Below are experts of layer 6 (counted from 0) of a mixture-of-experts language model. Rows are named router (the router's row for the expert), down (a neuron's output weights, with its number) and show model dimensions 0-255. Each number is 128 + 32 x the weight over its row's rms, rounded and kept within 0 to 255. Numbers have three digits each.
After each expert's rows: a language model's description of what the expert responds to. This comes from a sample of Wikipedia text that the model never trained on.

# expert 29
router:091205148094089149162159113156169160096071111132147179151132131121112113142068160086161168062171200092121150109114137124102157133094097180201138100142132151141149119138139088104065103157124047109178083107153145097093111140176072165130130086086118152136105139111114130184129150091145134124117098113122106121087120067063128136138128159090092115111094115129112149114107131190165109189140133110125085135177188092131185145150146164078081135143140138118173154105171118185140167140154149182152135139146158067180176112123113127064127056149124125133114042162113153158176104126103135133160116155144147178161145152129109119170169095103128064135095166120146119145128130126099099197113178129119146140142131183105110151164116124093151207127185142086094069131114125089125175095165093
down0:121080150137132122097118134090116158158147143163139104121115092177183128142151152083133093129113160126105119088119136150160097158185176161129112166095154109123191162101083108095142139149163169127119137209159162164190119124186114105115146118092177121175137144178128121168157095112145133129178108198112166137080152189104160171111152087144128151161164165137161078124136166107074147084068076175129126096126090146142114103139118134151140065135079141108116105086089113118157115119074145147101114145091121151155062107088129135212137126044147111146070098149123134098125140144151119111196134145102160111084174067120136170086113125156119042185144055108186079109099161119123113118150131108102115144153183115124195135206107124169110139135093125129123151065074149101092165185113132
down1:162132153150177085110171132098107144150139132069090133150105089154104167188159105139165122119125105152173124116065155144087117140094158198096171087061140129152132071121112179164127155140153147111104051113108109159044149175105106139125129108148114170138220100091109116157163168192156121091131062120107134060104134147134120134133150163124141139159120111125146089187135188123101155124135131132111096181134096178129149140130125124124149063126092063184162095087083152126078131140151135125136151147171136135138153139100185139160137185180111123133134200145112084065167130121157094055121135142086155102103110207123121177198146134106105146172168137141120144065106115169122091127178079112109150151103122122132149079174153184133180127098137120109186066123134094135099094144146140
down2:153154151185152134158133128090100111178146158138103153114121131108121131141139134124112130123085105092097142150087095173102083082098181102133138183161135096128157090077103100112126136088140132142121158180159230082125154148128093135141105140134126077126124148099118156115161167144196104136075079134174086087129124160078173130124109152126108121127112134163134086153136091100118147126150167110150095094144127200153200147128124137123116188126175185212192184135059120089118133120131183089151088133106141163083085118137126162106179115143158158192135175205160147105119129120202113155094134152193113139122133148087082140097075110099152113168088184098105213131122149121197137107148098109133069159097137168144125164139139156117093132120126113196209148094091128123188121117120153
What it handles: Latinate or Greek stems just before suffixes like -ic, -ical, -y, such as zool-og-y, histor, econom, Olymp-ic, the-or-em.

# expert 18
router:052149106131074151064161080098126186152157138124123114138140154138153175180174120151176046142151157127100106091106163129109122111193109181132128171103136133148099141163173142121157161123168160098045163142140128126076100132183110107176129144132115102109207105106140118128143157081060144194170157058103153140120087089099085123151107142152161113193103160083103096070093182082137175098100131099177135100119143069091127088144114109093099134139141178137153154116086120129084107141147100137151107139171138142068159134106099150129133109147097122126112162112095130133143112148130152094171146151064132085167097135145135107125114101127111161155112105131162147085072106140120057129085077173090125208088112057111112057139132189119155093125091134155095105117109115071073120114138140
down1:128104080106151087124147090125142135102122091155167116111111100139124146160195045176081117121135155083156152145126126114080147072173151166122092138144104113178156120171099124145174127110117137111111078119138135119128109143104114162139103174202107123091142164103155111143122094140129121114146105143136109135126119184135084146125143172069101090068196118110112100182145158111042158149145119157118093153133098143112127080115131083165074082109141079171109139126149113139144123130088111095122106116119100082078220134158167089143176108072087113104171121134141181108124135062193130159057134148164126146136165161110143048173117110155207111114183122171182196168097099136092135124108112113083174149098101137128093111149149136097068160097131097092150072129175099107134089134100215
down2:098080080120117164090111112105177108096097169137070153131081123125100124120131150131127100081119105158128147114149128150158095111108101078104146126084189145083162108139119073115184064117104102175140127083168082139171106135126189081157101122102123096089106129102112120168130136123148157109139149160092133157050182148165214155086091161139087075151127141115122159089130151183120106122182045169128159138132081124107173131124078097162121147174119151174087085120147123073133077042131101158108104122140146154141106149174118079136181152059097110174163110136134092142103117135072144118142114121112140166067117112148137149150101106073130070090166052105103094111163093174130113100173159111186150116103115152090173181193070114153134137108148168118111146136137146078154157096089117
down3:151090108137081151127071106108131122154151119144173118127168162082129131080100105124140112121101133113104095087103084097095168072129174099100091075081133097106109136062139128043084112057155082170108152115101107173130144089141168149138169157136182132146097184134128146161119155192072182159109107109075161091122123101168085100104182125088141104124148183188096107174127155090157055132158097091084120119103067142092127119099120121109125116116118104116137100172091125158137154195135145164153119145130177173102132120132146102100132120086094163095120099116128187200141154097175134120154102117132092143160135089097106107119154117166128169081136157206177107128071191076173118109114119103130107164110140085197074109139132146112109204105085140161103103076096149132108120164185138
What it handles: Descriptive modifiers before nouns and adjective-forming suffixes like -ical, -ian, -ary, e.g. international, national, local, Compet|itive, civil|ian.

# expert 16
router:104159109115172085090079150124115152138129113136110084144103099120173195145125158144132114164068128180092141094189090083140116160095122194135147127123149079090100179192157161174179188145181142097136154115094101108150190067172089138068201072168072155168184133174171176132169183113131173121098129131094124134150117116072152102146156152127181098154106143151128126098155100167116089115154105128130156144161132143094125211138174104132098125148109125093100088164094126123095155152195110168111126142157159125160143111052187127090121153173133100156155154100141157075117135141159086153150162085087132110125088149112120142148109152130113126156145130149100165117091134140102132147093124090174176136126174152097137091067121108016117144143138149086115135124107120165150145075135064
down2:154090103128120120150120065115129137071183096122140146144152118117139179055138165169085157169071116190134085108151109139188133095118215131180173145104126151148177148149134159109147147133102130131139119137088130191087129095098173152114121073084150119130113112134167067085151167133100158144071103131157130122113221101089163164067114135116208153223142114112140145121120130178089169126100155074138101143129155089092109124134147124113073104131142107137141139136147138166120170102133138051125123139127126134117113186100137105147161108131077109103136087113102147129118158114138150173118120091098092143094154109096133142117171099134033123101096118172065117153175093069103147157127105169160106105077125093177114111123076175104158120165174104089213143153096108161162056151136129
down3:136152182100135113086105154058160140092139146175104141157140170046134157108158114078135136153146140140080148118145107118120114154124113122163100141102132144160159134093165119113152131104082103199147094154142129082101090088111152130155097123108142216094131108136142143105159096121076079103165113150067187137167126140100169075111158078090105142182099143106134159159186097139132130130085152128129156160103098058116128128062180140087099107131131149055097147105092120072199102162138106110129100160208088044141142155191142135075169093044151147187166071061134095069088151144155159139139162122144159139105150139147142125157147133146107124137137130101134138180190134100168111125096111157198130066103126108098194109104110112133134120117162119128140180100142105153142098156106095
down4:123205091151112133088075115141154073079121167146154123114161164110169158161174125099149088178152056155184142116114096099150108093110143049115152149144185152090118127088094079168093140121130056146149116139043131167168128124168112123142124097138119091093085114124116084115160116073083138114136148101124136146144121107167119106223114137132109164098096144088151109155095138097118146148155080060168083107029128101194055107162094104137159189115142096168135184077145113142157153124209144170106123072155196129174142173106160102132112099162144142102096106101092114114118112129136133142139098186103114087110115154169122124099166146052138119111082129122094105140143135166182124102156151105091111077142137108144125128087156123138129108140103112110197175087143165125106106141132125
What it handles: Determiners like the, a, this, these, all opening noun phrases, plus inner pieces like uc in nuclear and y in thyroid.

# expert 32
router:126138120095114136114136112119089105087128091162109173114097103110191125071157087164106158120162095170121102112144038143126125161135115149111140172056187154167154152106063186120156096194125125163129155119089149163134158110080157159134112092135167116139136129067113165106129153144122102167079119102078088082087186148090154162108175147116111081139116056128134171113099152152161150060177148133132136111184107071164064146074132105142130147122113145189136141186127086145099107189161094099136112193177127093142147136075146144168082205151107150118152089098125127152161159158114130199172122180121120111123201114085123116106158120102126141124109118155101189100146143182126176090141201124104138081143143095188121092141139109152122145167139098141122119102125135131124131193062134
down2:109140156124106129117113147117115134176158176167123122148182186142150096104175092140147110108161149149094114208122201165158097138072102111090112151162148159179149119125169151139132134125105181122124115114093156149212157125198114109118114159111144106136081124178105124111151139059124129179146087120119169130133125064182181124173121100130117141140078118099105154143067092105096140127136130118114142132104139087155165123114139151092187136081134109112184104133088104134168125094176091144132105079134156088153150098091204120131188121091141086107067139097157123218128136130173132114120100163106199127084116150109106200164130111083115131092094144110180139081127119069144162132093162113073073180079087151128138159141084127145086067135147192161179143153139069113185141100084129
down3:171114125155163086074095073124067178131104163093139168131102171106149142139169093106135199203139126105122131140126077083181087101084133116122177135069117124091099133122059153164140133083100128175131110123156106140115179192081100147102124108170169132112155111081109107148128107155169120165120103112140129105137126128152128183202135121120163107119164198068110118141066154084107160098129129094158132157115141125092127162157155140063200145139098173104136101120116121148220093144129199134084144160069096176167178125129161113199161135149127137123101207146121158124134081081140118168139153159158118161113135162125092104111142074104137125116156151115133172105085069142113144146122127118091099142084148114088097145143173114143117158175054132141110180149146110087190166138188123
down4:104127113154160074122140156113136103149042108090159182135111107131068083141128099134121155113121146165089119163114115107109136146143192150051149092183103125139052133091174177083118059116100110163166138114162159171092110144147134183148143181177163150155064115118150071119096184121146169142112126046178141191098111144155087129168157144099116061134086127120143197129061128145103146152127137147144130153132174132150132115125104093109089120137099123143145113154170172104214099153113104114150143079148157179118130109140126128184131059176098107101104175122112080116160117172122130135103132108134126102154167111130139093114156121153152124085107168079078126130094141108176205166117083126141095168106053124153126157147091098182099142146159118128108084133170106136122106141226135
What it handles: Hyphens in compounds like Scotch-Irish, opening quotes and parentheses, and numbers after the slash in decimal coordinates like 34.00750°N.

# expert 41
router:131127210076070130116099069152106096120123146099148177124085123097117143086128154172156149101141175115162151145153145118193116144181141112091182098172133151159128072191160103080097158158106077121101161160087111112150183196087111140103064128105113163096158187116116176097115087164130160145157096106123123134134114096092147074103124114087124127095139140080078142093122091189162147137110070158131183107131156097151132071196092125117064120166140102117097090075137141121142155170151180135145131102170135133119184125152166153145164111173168131127156128159231097111145130110126142161105106078113161147092162150128095167139162158132145134187153111157163088167104106148148078126149114177108102161138135108143097110157112151167120101149156090155126108042132095173098109055075138
down0:255058118155162133141136090099134118173117149095128112155094135127183125159163122091078179203106171133126078121144105127162115126080101148128094095023101146148058113141117149143137155119096163101116140124157177146135163137131227163141120167095118135145080167102145060120133105198139130120152137111145139126157161124174109104105116140126112103108080080178080142095109124126122090108140128152120145147149093153136165029099134154110103105096144182122157136103125129184126063127182106134057100163144133133101144096111110169155149165158108123148164200119166143109135149135122106101111165113141155154071133151127069136099148119087106138093133163126136093128076126097069160164155150135136143136130125153101094115101137147125203107071043116163090134132152150150151088117172147
down1:085144141096131058182095151142170144113115128100178198188180137154119101119109125199110081194130134093124085094099113114145193088149141105100182138113117159129139094124142171113131160158162156152146064101062138104110088106127116137079129103125150103153124131156152084191127084098127110162111080122143108096142072157074161132143088112107071105104136143126106151134214124068120131093168182100119142170127074110076148135065132106092109121142107063164142154183089136182138103130130098152132154146111178113144123140177171161147166160098181123093131098109100137124103124153118095131174087111108151099141169132121134136112222109101169125163136085170099118105166089111195105151112120136108149135188085161096089099138208143161151117110182150185071095138118181133117133168112106
down2:186152139156081084140147088171128129097095139095073145184080155168126110101032162111088097096158151136119092118119108086061158130072125145181144158106099060157148121204190127154110133146144173123185122118079104173124135115087146143149172125115175108119098116125127100171152144218134121158114159154113153135146119103168120144140100121118127114182094164139132128133144099163149133114166144102157171153141166127105166143036124136100090113140054168140131175197177091079163172121143134176193107184150091108094150196148118106125163139123087182125147142056106108126157135187138127096112104100088119141138112153168120106110178108094104127142160112131152044181177097136101111119121162134115133103096111080109161116173114119177150145160129184101154152140108100164076129130144165
What it handles: Stem pieces following short openings in common words, such as cur-ious, opport-un-ity, incre-asing, j-ust, plus starts like And, Christ, belie.

# expert 17
router:123111158121178159102129164143130132096176076152128109111188163156122125144142075128139119148158171093139093125114096125081163202123149167117087109131104061154148111154077064108122126110179120110190109192175092098111120113112122122072116094149120083056108135129165188095096087126145166059093108126121169152146149167128163154162106103111100125113075128157112082145121076122156088187135093180143114164084169173158102162162129068121117153116100146161150168120134107160150124156060080119152109110121111147074079104132165154141132133149117089163101073125092159085136128123059150181083060117075090103093146133143153099133084099098063152130108107069135162122124158109141138057184127166144136144128128100111118148161209119116141133083141125140115148054090112186148154126066100
down1:148146094200097154057094118143167086161073121094129116089135141104159097104198148120117170005140130113135117127161151160127080134135166148125112142177141087069107079156102137097100118118143125162186138147088200123119134089124103127082101135137085106081114180122132091144120065152103117128143093166162148154107104181168098139102160119140132177100118121139125146132146094119087169139177117118143162151099085101211091112093151121218125144095081097153175133166131102165097107163120117070138105131119144121111104106188129115115099091128085120138102080114136095097147138127147153171095098180129102171129096115104164132146138087075132215117113073086111130108097174177185104175124027150065181095113142119144144117121146182081102130112126130110119112155144109126074101114136143
down2:141126109080113173155146160108113141167145087071137140146175068130145123196138151139157108091161109098107205048073153147097027163081128090104124081134134135144084153128153141103142141115102097173052146099165113132137110152147119133077099096162079149148165118156122131127110105125122121091115119136060156181114102121132098110096120113144064166121159138112116147110152094152110101138144130142142088139131136135144145147150131139085098134069126119138080135129096055146127155138076085109110177100103190107165135109098144166067152187098180127113159158156131115152098066173062156168107115125098116084072134074178166097199136098124133187055151130113148099088079129134160094118084170116126182120092138161100172176112158131104198135120095143127146207119152162135067128140105119
down3:151158165067119110139110087102119136132089108114114152127101131120181167112125163155048178120201119142138133069105131146152074136127121091106151065125127151123202132108101115125148110144110141100154159061069147084129056107126082122160104126101067101087129123145081124138137108134176128146100129152118148128180142093080158093120149143125141105076106089166160056134111153163097182088145101095100179220132080117208073144099117132109077116159155129115121163132124141116139203177100162156093072103093128155172122100128151128143117163156139112101175173111157115116143124140128141176195154111123180092150112129170104155115179130092066138155114132139136130070128074106134111142139151112123121077134085134116107095124086100163155129048158149162171087158169155161146066040117103
What it handles: Short opening pieces of words whose completion follows, such as Sub-ot-ica, surv-ey, Pol, Aust, adv, and ordinal -th.

# expert 12
router:116179129125108078108104155116175103183135118145105081136165184185134086155141087102143123159121141096089176104184164135166169148105092120143162053152157143187113193145143158137143122168130191145190166086185152128157201145123152131162143107182148106128073082124144103099079131150070142143137131084184151136054128112145085159083132122120138191150129172129097121119043092104170136106123145151108059148079135143184116091171126144152094132081099095086175079147176108117145092130143121143085110121139133122203133085112146162126129133137114112093170132169147159077165128142094082107154157139133118158089102118132063119154150101091112164136177115071116099131084176111160136166150109139158178125130117071144108170146112190106185136094087108127133083082096109136100162089140161
down2:109119112156189141148094128090128100155082090112126137122174083134083177116162130113115070186122146156086148118169119150136130178102147109114095140088106121162132161100140106129134100125159093182105126115161190051119098101149067165107113099128125148112152083102080118068182180158188085151126114110149164121087133144145085108117144137081169082135146122142092117136110162159174136104122122171153186092168071150123103169162230163136102119125185161114136126149121119141100140164095134067136055068059094160139134140092135199093165163099191171085153105051109147115123146191129114158064152143130134100157123150115137132143144103174144078193170115082144138136161110091156088109135096168126110141135058085114118128085079104122060124073151111125145121122110150117148155082128129
down3:131144150137131113117209110077137178162064117164129184120136157113144146080143102161135133151085089198078157230103140132139117143128148160079096091093098121114165140125156170071138150111108133159122117142156169091168180158224132131071129143143089083072077170132161174103131115145097148107141116106116151125105079134166107089161070113108143130146131127186200186152061129099169122126144147147191088126146136140104118163186139132168117145122110216113096155108165153122116104148141123124140079185112183158081095103157119114175129100168138111119134183136181069177099098144108088114104131114106104134147133125131118122161118105136102144164125190082117089127163181112103146162128056173116170132091110115118133106152172107094170175116108077100133143145165140127157120163064165
down4:190095062113064152110157103085125146191116138154069147090079126123102134190123091152133125114108115117122185124122124152104119118090158069127081171152123119130145148141091078099145133165178124081127106133174060086136139091123115123179130105125068165159106118119090141105172182135140136127097141110147101188105178135138093173156185183113117099107110145162109143160200171114160104138125070099120133188152152133107134099118125132138055120091086071116166131125084132125202142162099136116093107126165074115140166126144146194180182133127101153127169108133120116080082165179129134110072179108106113121139144140171147096147113110128167161122099114083178123085146129093192116171083100177150090063149170172102158207148102071124128134142138134175129184139162129176090097137152165
What it handles: Mostly the and and after prepositions or commas, plus word-start pieces like tr in trouble and cent in century.

# expert 42
router:144091142160119125181103129164103056080176101169131144186125093131140134170093131154176143166137145111068093132184131179123127128093098167141111128166153065112091117096101134181120162173106151163080134169119135121109152115125111106112140079089125131164181060191108148093073110180098090140158162110120154114138105154140115099143157123163105110153090080106090167110101148157204118127195183120148101075116099080115070120119172189137090113145141118174138094097154108170107123113145118151116124137106140106112085112145138122114152093071126196091144162167151104161201152081174149141125088039178161100139086088093150132156149105114146169176182224181111133094163143144098116155135120155180134129165137121106132127074142110169101141142160065138138105145132127142096200151148121
down2:172118094143140136126045128194177115089155106146123170078157142167081177104162090116166160091157110135083154167113168126110135139109097166140150062231162112117159094078133140127110143149076136159105149153098110091120137116184125179144136118170148147140069100155166160171094137068114128076158137123115151059081185111152146152143124092099122142136105094132086153131124148130122102205116149150146145160111073113195137156154159142140172109097085118114099116124184090109157144145132107146127099105104113120148146126101170062159179149200148134124074099115101134107073128144128118146143091125152176126117185040154107113153136081161085075099125123118124098144102106130199110109200138166170157118097121104155159141127137140092080091153134101109217126108154185065124112099121103
down3:123133184164083067155095137122128108125125185138103159088100103175114181097065139037112159112127169190116147125116130163128167151121157096101126149150105095117170136086146061131059083148133117125117066139132107135116155112105047113094150103099135116172107123174158076141097164095142078132153167085091129095184105185146150139139153156118152201144163121139087071135129135150085083169131143127093098151125145122110130132092147153124189159130125108106093122192176112179136155131125102085134140112151188124094157151104125151087132150112104192117118127163081148127088088181152175074174160115130099129120176066125190157103134173125167101172195152145137096110192217129125141148108134129132133177116087076140130125181115122112077166099165160141093147101138165108153123161185153
down4:183129135141142149171051160077118108095090128121173146105109127102157139111079141154159145140183098091163159117122138126162255131120131122149106135154110168124149077037111155136120109104109172093131125112102134122155124143149152154106169138163146119107158101107152117137104149093113091130152164128193150082071130139158143091136096068124126219121101120157135159113129101062149166111142118117099076109104102059139127105144101145150138158093157149128133126094107180114150154229141101137058135165105104155173082073074153141182095108136098154155085132104082124171053183137094091094101152165124214148140116106177139140165121136140130154118086150120140135159158120082160075101139138150140140146205063120111158103135152156097161133166099129123136135146125150120089138146200097
What it handles: Common English given names like John, David, Joseph, final digits of birth years, and sentence-ending periods in biographical text.

# expert 38
router:123103125117111140133089125101166102122110118153121125115193099129084136097134122145152077138090189114089185104128108121123146125063120160143117124165189108157155106123125099171154148160143092072091118115096147086178068137155113152155159150140176131143122103087152127202126101100125149160065142118069093092090109145153129096104098133087159180163111098161068154180155098118114152134175143026165193170091142089162133132088106148086171102099147143130136158143130144145122107148137110123107177129148103191084159140190099088105102113061105158195174143105171153119187133169113101127166114183141128168091090140068088162171086062134181121127088150128066174067131120120101162129111140116137154109154116094102124149111082140052141111121121104073117093093145088131145152102197172
down1:105120142148100185092172120118115162154123089091099085103106121109119177116165086148130101135095168096091167167134118134076129180120173129065159115137148127143150117160093144106082117199121116096188096153119154154101110117149145163164156207098069184165127101127138121129130095120093142171177102161136128160154140131089132051208161082185117157103150112149178119154112116112124099094103181153145103119155161145160118049111079113137095126130041142132134159098100147105069109163112108096092119128135055075108176112087124162141130163236126158104130089121148124135107124147117176112050117114160171093155167114126122094131097148164141154116214088183121131095128064118158142128127100121135149098103156178098125114146106140117158125143120112118167092137136093042063135123172141
down2:177119158140117109131163122126146088102164154149169185130126126169178136180071120139178148115180150177123079154123114146135160121129166088117193133108158143130150125108120104166016113185056156094143150147129153136083143128155150117107147098196190148206086136185066090097159187130070128089088149112094135184153142099134153152091103172166200136125151160130108175075152139149073168114149116196104105103105175130141116133129144163177099154126153091132119170158140111107129119106109129098156117132136182092153123102099152124143194143169138134137122172175187184114077110153197116180130140081149170111073093126113133170099117135141139109152099124195168127112125150104156160129126147157114110169105183160166100125127151187164127128175143131126165103145148159131122162085196133
down3:135148116102216109145134122167143140134156139130154155151124064100153149112084127131173141131171119122167115115152135123109120111165149118062076096101130068161124158154121125108115149123148152146172102159063107130156142065102177101148142137107163124133116157182125138120133170179124093123098084189124126126190118124078140153119072132165109131108137149073097116146151190174147121076171173183087106153163112154114130151119078099144136115099120125183149135141137157112111126124085128119184155071094132112126200127080128047132142160103100079170090084150147064138106088152123137131092156085100144137136145098153136134116105110111213096124082133166177196217118163141149101146089083107154109099195091047129156154134125105187147180072133174095162106135108101193140092185162146
What it handles: Pieces inside sports team, league and competition names in tables and career lists, e.g. Miami D|olphins, League, NFL, plus accented-byte fragments.

# expert 40
router:083141112140154120098095158072187143092152047104122036162117150060161094135136111177129097174142162165117106155118162140109122089114108128140083181161188095113067117164155158160171133193165145126086128118121111105192103110172171135179157137164147100122176189087142075100131173124140185144176163106136131088160111158155157153131092142130168104143107085091095137109100117179067162082076100098124088161147076115106093142107158150092118097139149081142162115161129070168120084099112178164147158094124123136094112133148093122090117098107174156162148162122091110162123120160165152108121157127080149056137122138119107100122148125119109173075162071101160111165121092176066149113151194102128123173164131089162133124130180100140150148135157189159107072168134156086147167126134101
down0:068086126109140148135125108139070172162097110108119110144118182152169167152143065073162153124211060201108168168101132121087127089192058094138141191119120111148138159121123116126133140091165104139131147125086148163126130115022120170196125127121106132100137146097074103136131131152155137136120137112146155104165162111122097139061160097089154103133080092165063139096108141126117185145098115133119135087138113127141156163062189109074102126137143138159167143093085120154128133158114137109113127103078118093145131110097125170163190130135157127148125156116123142109142092083128118166101160137117132062075067155103157110117142078150139100148161096139154112135137146087121113075108108099098062165081154122057093186088180172203154154131141177147155119146029162116129131089121120
down1:169135115192114113176135175094156174116120080134152125155147102109153145124136149096148129059080120159170112140087134101132155107099196161143073141117142136108185082102090124109126142093111182131147162138156134141114083080123152066146096132130157089140165157130167106096130163145168150055130108108095108162062059145160112077126154085098173179120122186143115103114110152076190103104110108145068108136065112146098127112144139138090138154167104195094102130094123164124169099168135101148126051117148088122147073105164087142208069172136108148081147133112137141017100072139125139139148123117095169140111135191146185135124149102083142161158171145092139075097143118195124144124099084210137106123101123181109158161122110111126146107128159112102173161135137142081096106142105145
down2:113184159089132172096168122151128125092105150162057193121119159177171057104187065164144125181138127152125122104132177148054141124121095123112162066105164110139133130083198090116120062099101056145074120140125149130101089117118106132079149139135154113145122104115122168153140176165089071124039177148073162145134134156153118150147108134122159134175098094097139134151148087064183159158120081166166122111108131173100141111161154102142090146147114116097136139115209081111083141164121105113138145124076117139171135167085150146155089211168191163131131157123193116159160123157109102106133089126158121111109115099132124116154194146137104137126154088169126117079133149130088145058149097128186189091128144082126131104095081086085123113123123174163114181107143157152139124116093157
What it handles: Articles and descriptor words in biographical openings and lists of people, such as the, former, professional, American, footballer.

# expert 6
router:135119163096155147132079111111072093138084122136155047141174114089183150098090119106045110096195063153163075086111134169116098165099150094106100199154134146103094172121103097140114093162091109129172135081174112170145134124080134115077086153147177112130103159169169167124164120167125137131130133126126140080092121130089153099097139114143138125099156094200096146122140147097176102047154120201149200149170078120129182126127137112062147133139142155074137060092143163101140203125160167089151164123129131114186098166124097130152151153109134121088125123135146133059121169125152112091087135135084104106090110144146137130192106068155114073185155103103177162098116128148113143146156144180131119129112071132086086137142178070109164135083134145131113090140179114094151136148118150
down2:182106127190088111167163082103139140167083129056115146113140142081144107129151091109140136185137087172089130154088172110149170100067148121139158093188168081104142126154125100156119114141184176093163131104122097089182132121117080105116152131137058119104103154112157115173167152141136101135150183116121087113080108106156124098060141136112154091154078046117079073064150113161067163177166105105090085108146093205130115130094115123158155104077137152089135123116142154096158062100123106150131135159138119085111153096108160083181132134141129124174199125084109154213129089151137057148095162166159128163117136135117142156110164117148193140174104105111055122142139121085169139116123092164108130113166141182118107122100123105134124069170151099054115147131147142085156108126092136
down3:105113179155126123113098121086107174136162157156167095085113087080138154130115195137162107060157145099121115141106138118089084093103087134118131198124100115062157123112109140177147123176124141160104062106153134173115105140163123142098110077124133121166102164161129131102095090174078125172151096208094113115143096115147084135148138176108058074141151183137114157163123135078138131153072118125184186115106202106163165120168064122158143045115097082102095081158178152092163138143120218109104129106106097138159093131117171099104126176151140100130141090148130092133114104113105116104078131129158099157128136070100147151123107120114158128074114102156187114094123172157126161135092115134110164086090105175097117045160142192186103099134106150187113109132138144093086118115119060
down4:123167164206083141155154128143131092151189122169143101098154063146158113105123073125142111152035131129113177157142143136132080130123159127113157102173108095047136078145134137135133134146156129083146150071114121100102120093183148128103149176118164175192155155068134089111107115123173122117138124153074101158139108148159100098104117119176081108123081138171175193110099170125200087166185164137143124116108089132143099116096116101171099067088137107116130138092122167102118146052104129113108111133179142138084097159134135153057088130145133119185097136156114128074146167114121090098094161129192114077147099123159156135105096119157145157173118115176089134099140098149151121115209150092175134120108087053123164123093095092135125125162125070153101149100055151139149175072168089
What it handles: Opening piece of a split content word, often a single consonant or short onset like l, c, C, pl, e.g. l|ies, C|otton, def|iciency.

# expert 34
router:100156109160102104102155183128096091125123112098127105130111140132108092108148131069176114123117112160150152143179107145176151135142155114129122120149176212137112065098114090154142123131083159200159131149094183190124126095129146111125136156123128088123139173106143152158160079144164120134142122124104135109170134106132158181133109138179115190126198130095154118077197174097133126120111100142129109192179179157070132162085137111162152081176131196165090128126122119112102084127151102105146125079119123160063085169107168172156154115131174178159104135114118146122114079091150037186130143066119138173082169149113158160148114122102103151105161124140126198098165120156111120095120066159092073059104165115164111140092152078129115148113185179118139062138194154187158118122100079
down1:114100063124139188206177074138101159086126139127124096201155165118145090135124140102116110184163164073144090148114097127100094142194189154162107155113130107102126124153090147129102157138115078144134150168128186121096113155138157151181071117153119127099121179133160088162164090132181135097111091192163076131146132151085138087082154125095118115198128081093130141105083126156126130146147101093157150145129158107128068150162123079100137072070151169056158227195136153168144127147110154136124102145150081138129068106173076123087135094146097099106102123108081148132109137132154132158138115096046082113081129126127168108133116173171149140115111058137114122086111183143143158137128139105140176093193189080114128079104118113153164124101154113120087113184098112128138146089133150
down2:103134104119094138131173178107084153120084113144159180087163157170149112173148117172100131172140143105110129112136158156153181112193123086152146182189137170120081091123156102182112110091174130107145141148069080093144123116120162142111109198092095108105109096147178121074117138131152120075086127105098210160156150072180161132151136158164143146116107166078119132121085120137122194195159099119111154107069162177107077161091141182141056095201149096215134134102127103140180117109135128129136150121075103089164144136107113175131096089094112194130135124132118141142119126102128118078075143143159130180174197127127108128125143141102086151093109078177122130079137196104122173074176126123138062115114100168070109122130125170155100124109128143101108154069134146141157115144166148
down3:178140099097162102136119084103163151099098119097114121100160209148109153144184141084153125171117130170141136168144158108134142136090153100091150216107160132155109143100053133141119056135108166124148166137162094088091110195064101133156058176174192084156068097119119137116137143151194146126112096109135076118134171146139118143140092130158109146092130111147126172199131108116097101183162187129121112130162127121077168109123089117151184075128116144093093170166134154112131113107111111147177187135170092123126122070132106124161131154065179138147093122144133096148101083116121117120116114132134092158140097181151089136114180150133127097158107165142186094099153140088101154137117087110152112156082134046160117132185125140100083186196081156112178154161153112128186077162111076
What it handles: Forms of be and become plus subject pronouns in narrative prose, e.g. was, been, became, she, He, including the be- of beheaded.

# expert 35
router:122064067193111116088158128139185158117211096145123112109196128116188125112180130144095145129108140097105148150091145163115093158157187086115105107090183103118144166162132146134101108060126154089094080148112129156160121104081183126144141116178119101065140085165094105144126159118119115126140110124144167149159124070132153148114095121164128161139144073160125098085137149078080086154133121122155119132161199143105101127129133112192076096074172113170106123104154130090167085152196157119119164120189071131122115115083152149073099100136165143113188099117119157149080152109113092134118104076140123075192151153151186154103095142151186168112133138171158153160184119163123138222147128108122083112102163073131089091144105112162110162202126125083148119117145127145111077087096120
down2:136106088137124088109121124067110152134098139072118090164098106159127129127135074171124173119130101153142160113142145091100171101160162029117116146192159117040090132122117104119127093211097139180113131157123130093139177113139127075150191149165103142117165113125092220116093133090151135137122128102158143089116115126129148166142106192118091163144077178101130134129128176144105077116120088149149110111148154088094129109131128124169127153050141128146140159067121120088162154080167142175143130131150086115131111136094127109124131125139067177139119123123153128137087149103175161122152144174105107136178107141070080119174142119067143113061122100168143132160138074203148103183103086111116107162123130155099138089091193140060105066102120042145156071142071168086151137156087104
down3:098113146129130129132120125163110185079168186144150185116091175102117061220143110128109127153075096118093154156136094153103111156149116109113130143144147130084116127148121092166149098152062099117155138178146174133105133210161110142093144055117099083104118123123170155151109141103155144184183077109132111147138104137101095163087138157077104144098176193125159074132127154095106147125087129175138073145092139160079142132144114105158149104107121149107171115103099121197143096140183153110115138112135120123079111088177143114117081109169119183077089132113166054114182090103117118133170147091156137162173169172092123151112107168066171142119148029151165129121145198188143112122145110183226144104143179143148119133089112094141136125143145160111135129135162104093129076067130137
down4:154116074056133091152128102147150123179121155141139121146130123127082154151093120150187153110107129132125126072108153138113137113152125079156148148158139098123095126120183094140088178122101117104143194135109124141076126110153090094131174140131142159181130157108133100192182149104134124157089116073138134144127111135090139123128172116052137085153102098140112125088159049161147086078158135127178153149109141165079093099152151165140142128123131152107061120157142155066142126055120179086137118093151124156137161159064137085156138071110119115126083128081138042155122078124129128075139080169108116072153128104148082177106155104113141154152088149107132085199105119154137133148139105151203081171125204103202146104093085091135093078033130133131073100138139147185141179146096095
What it handles: Opening parentheses before birth dates or years, as in "Daly (born", blank table cells before numbers, and starts like Pat(riarch), Th.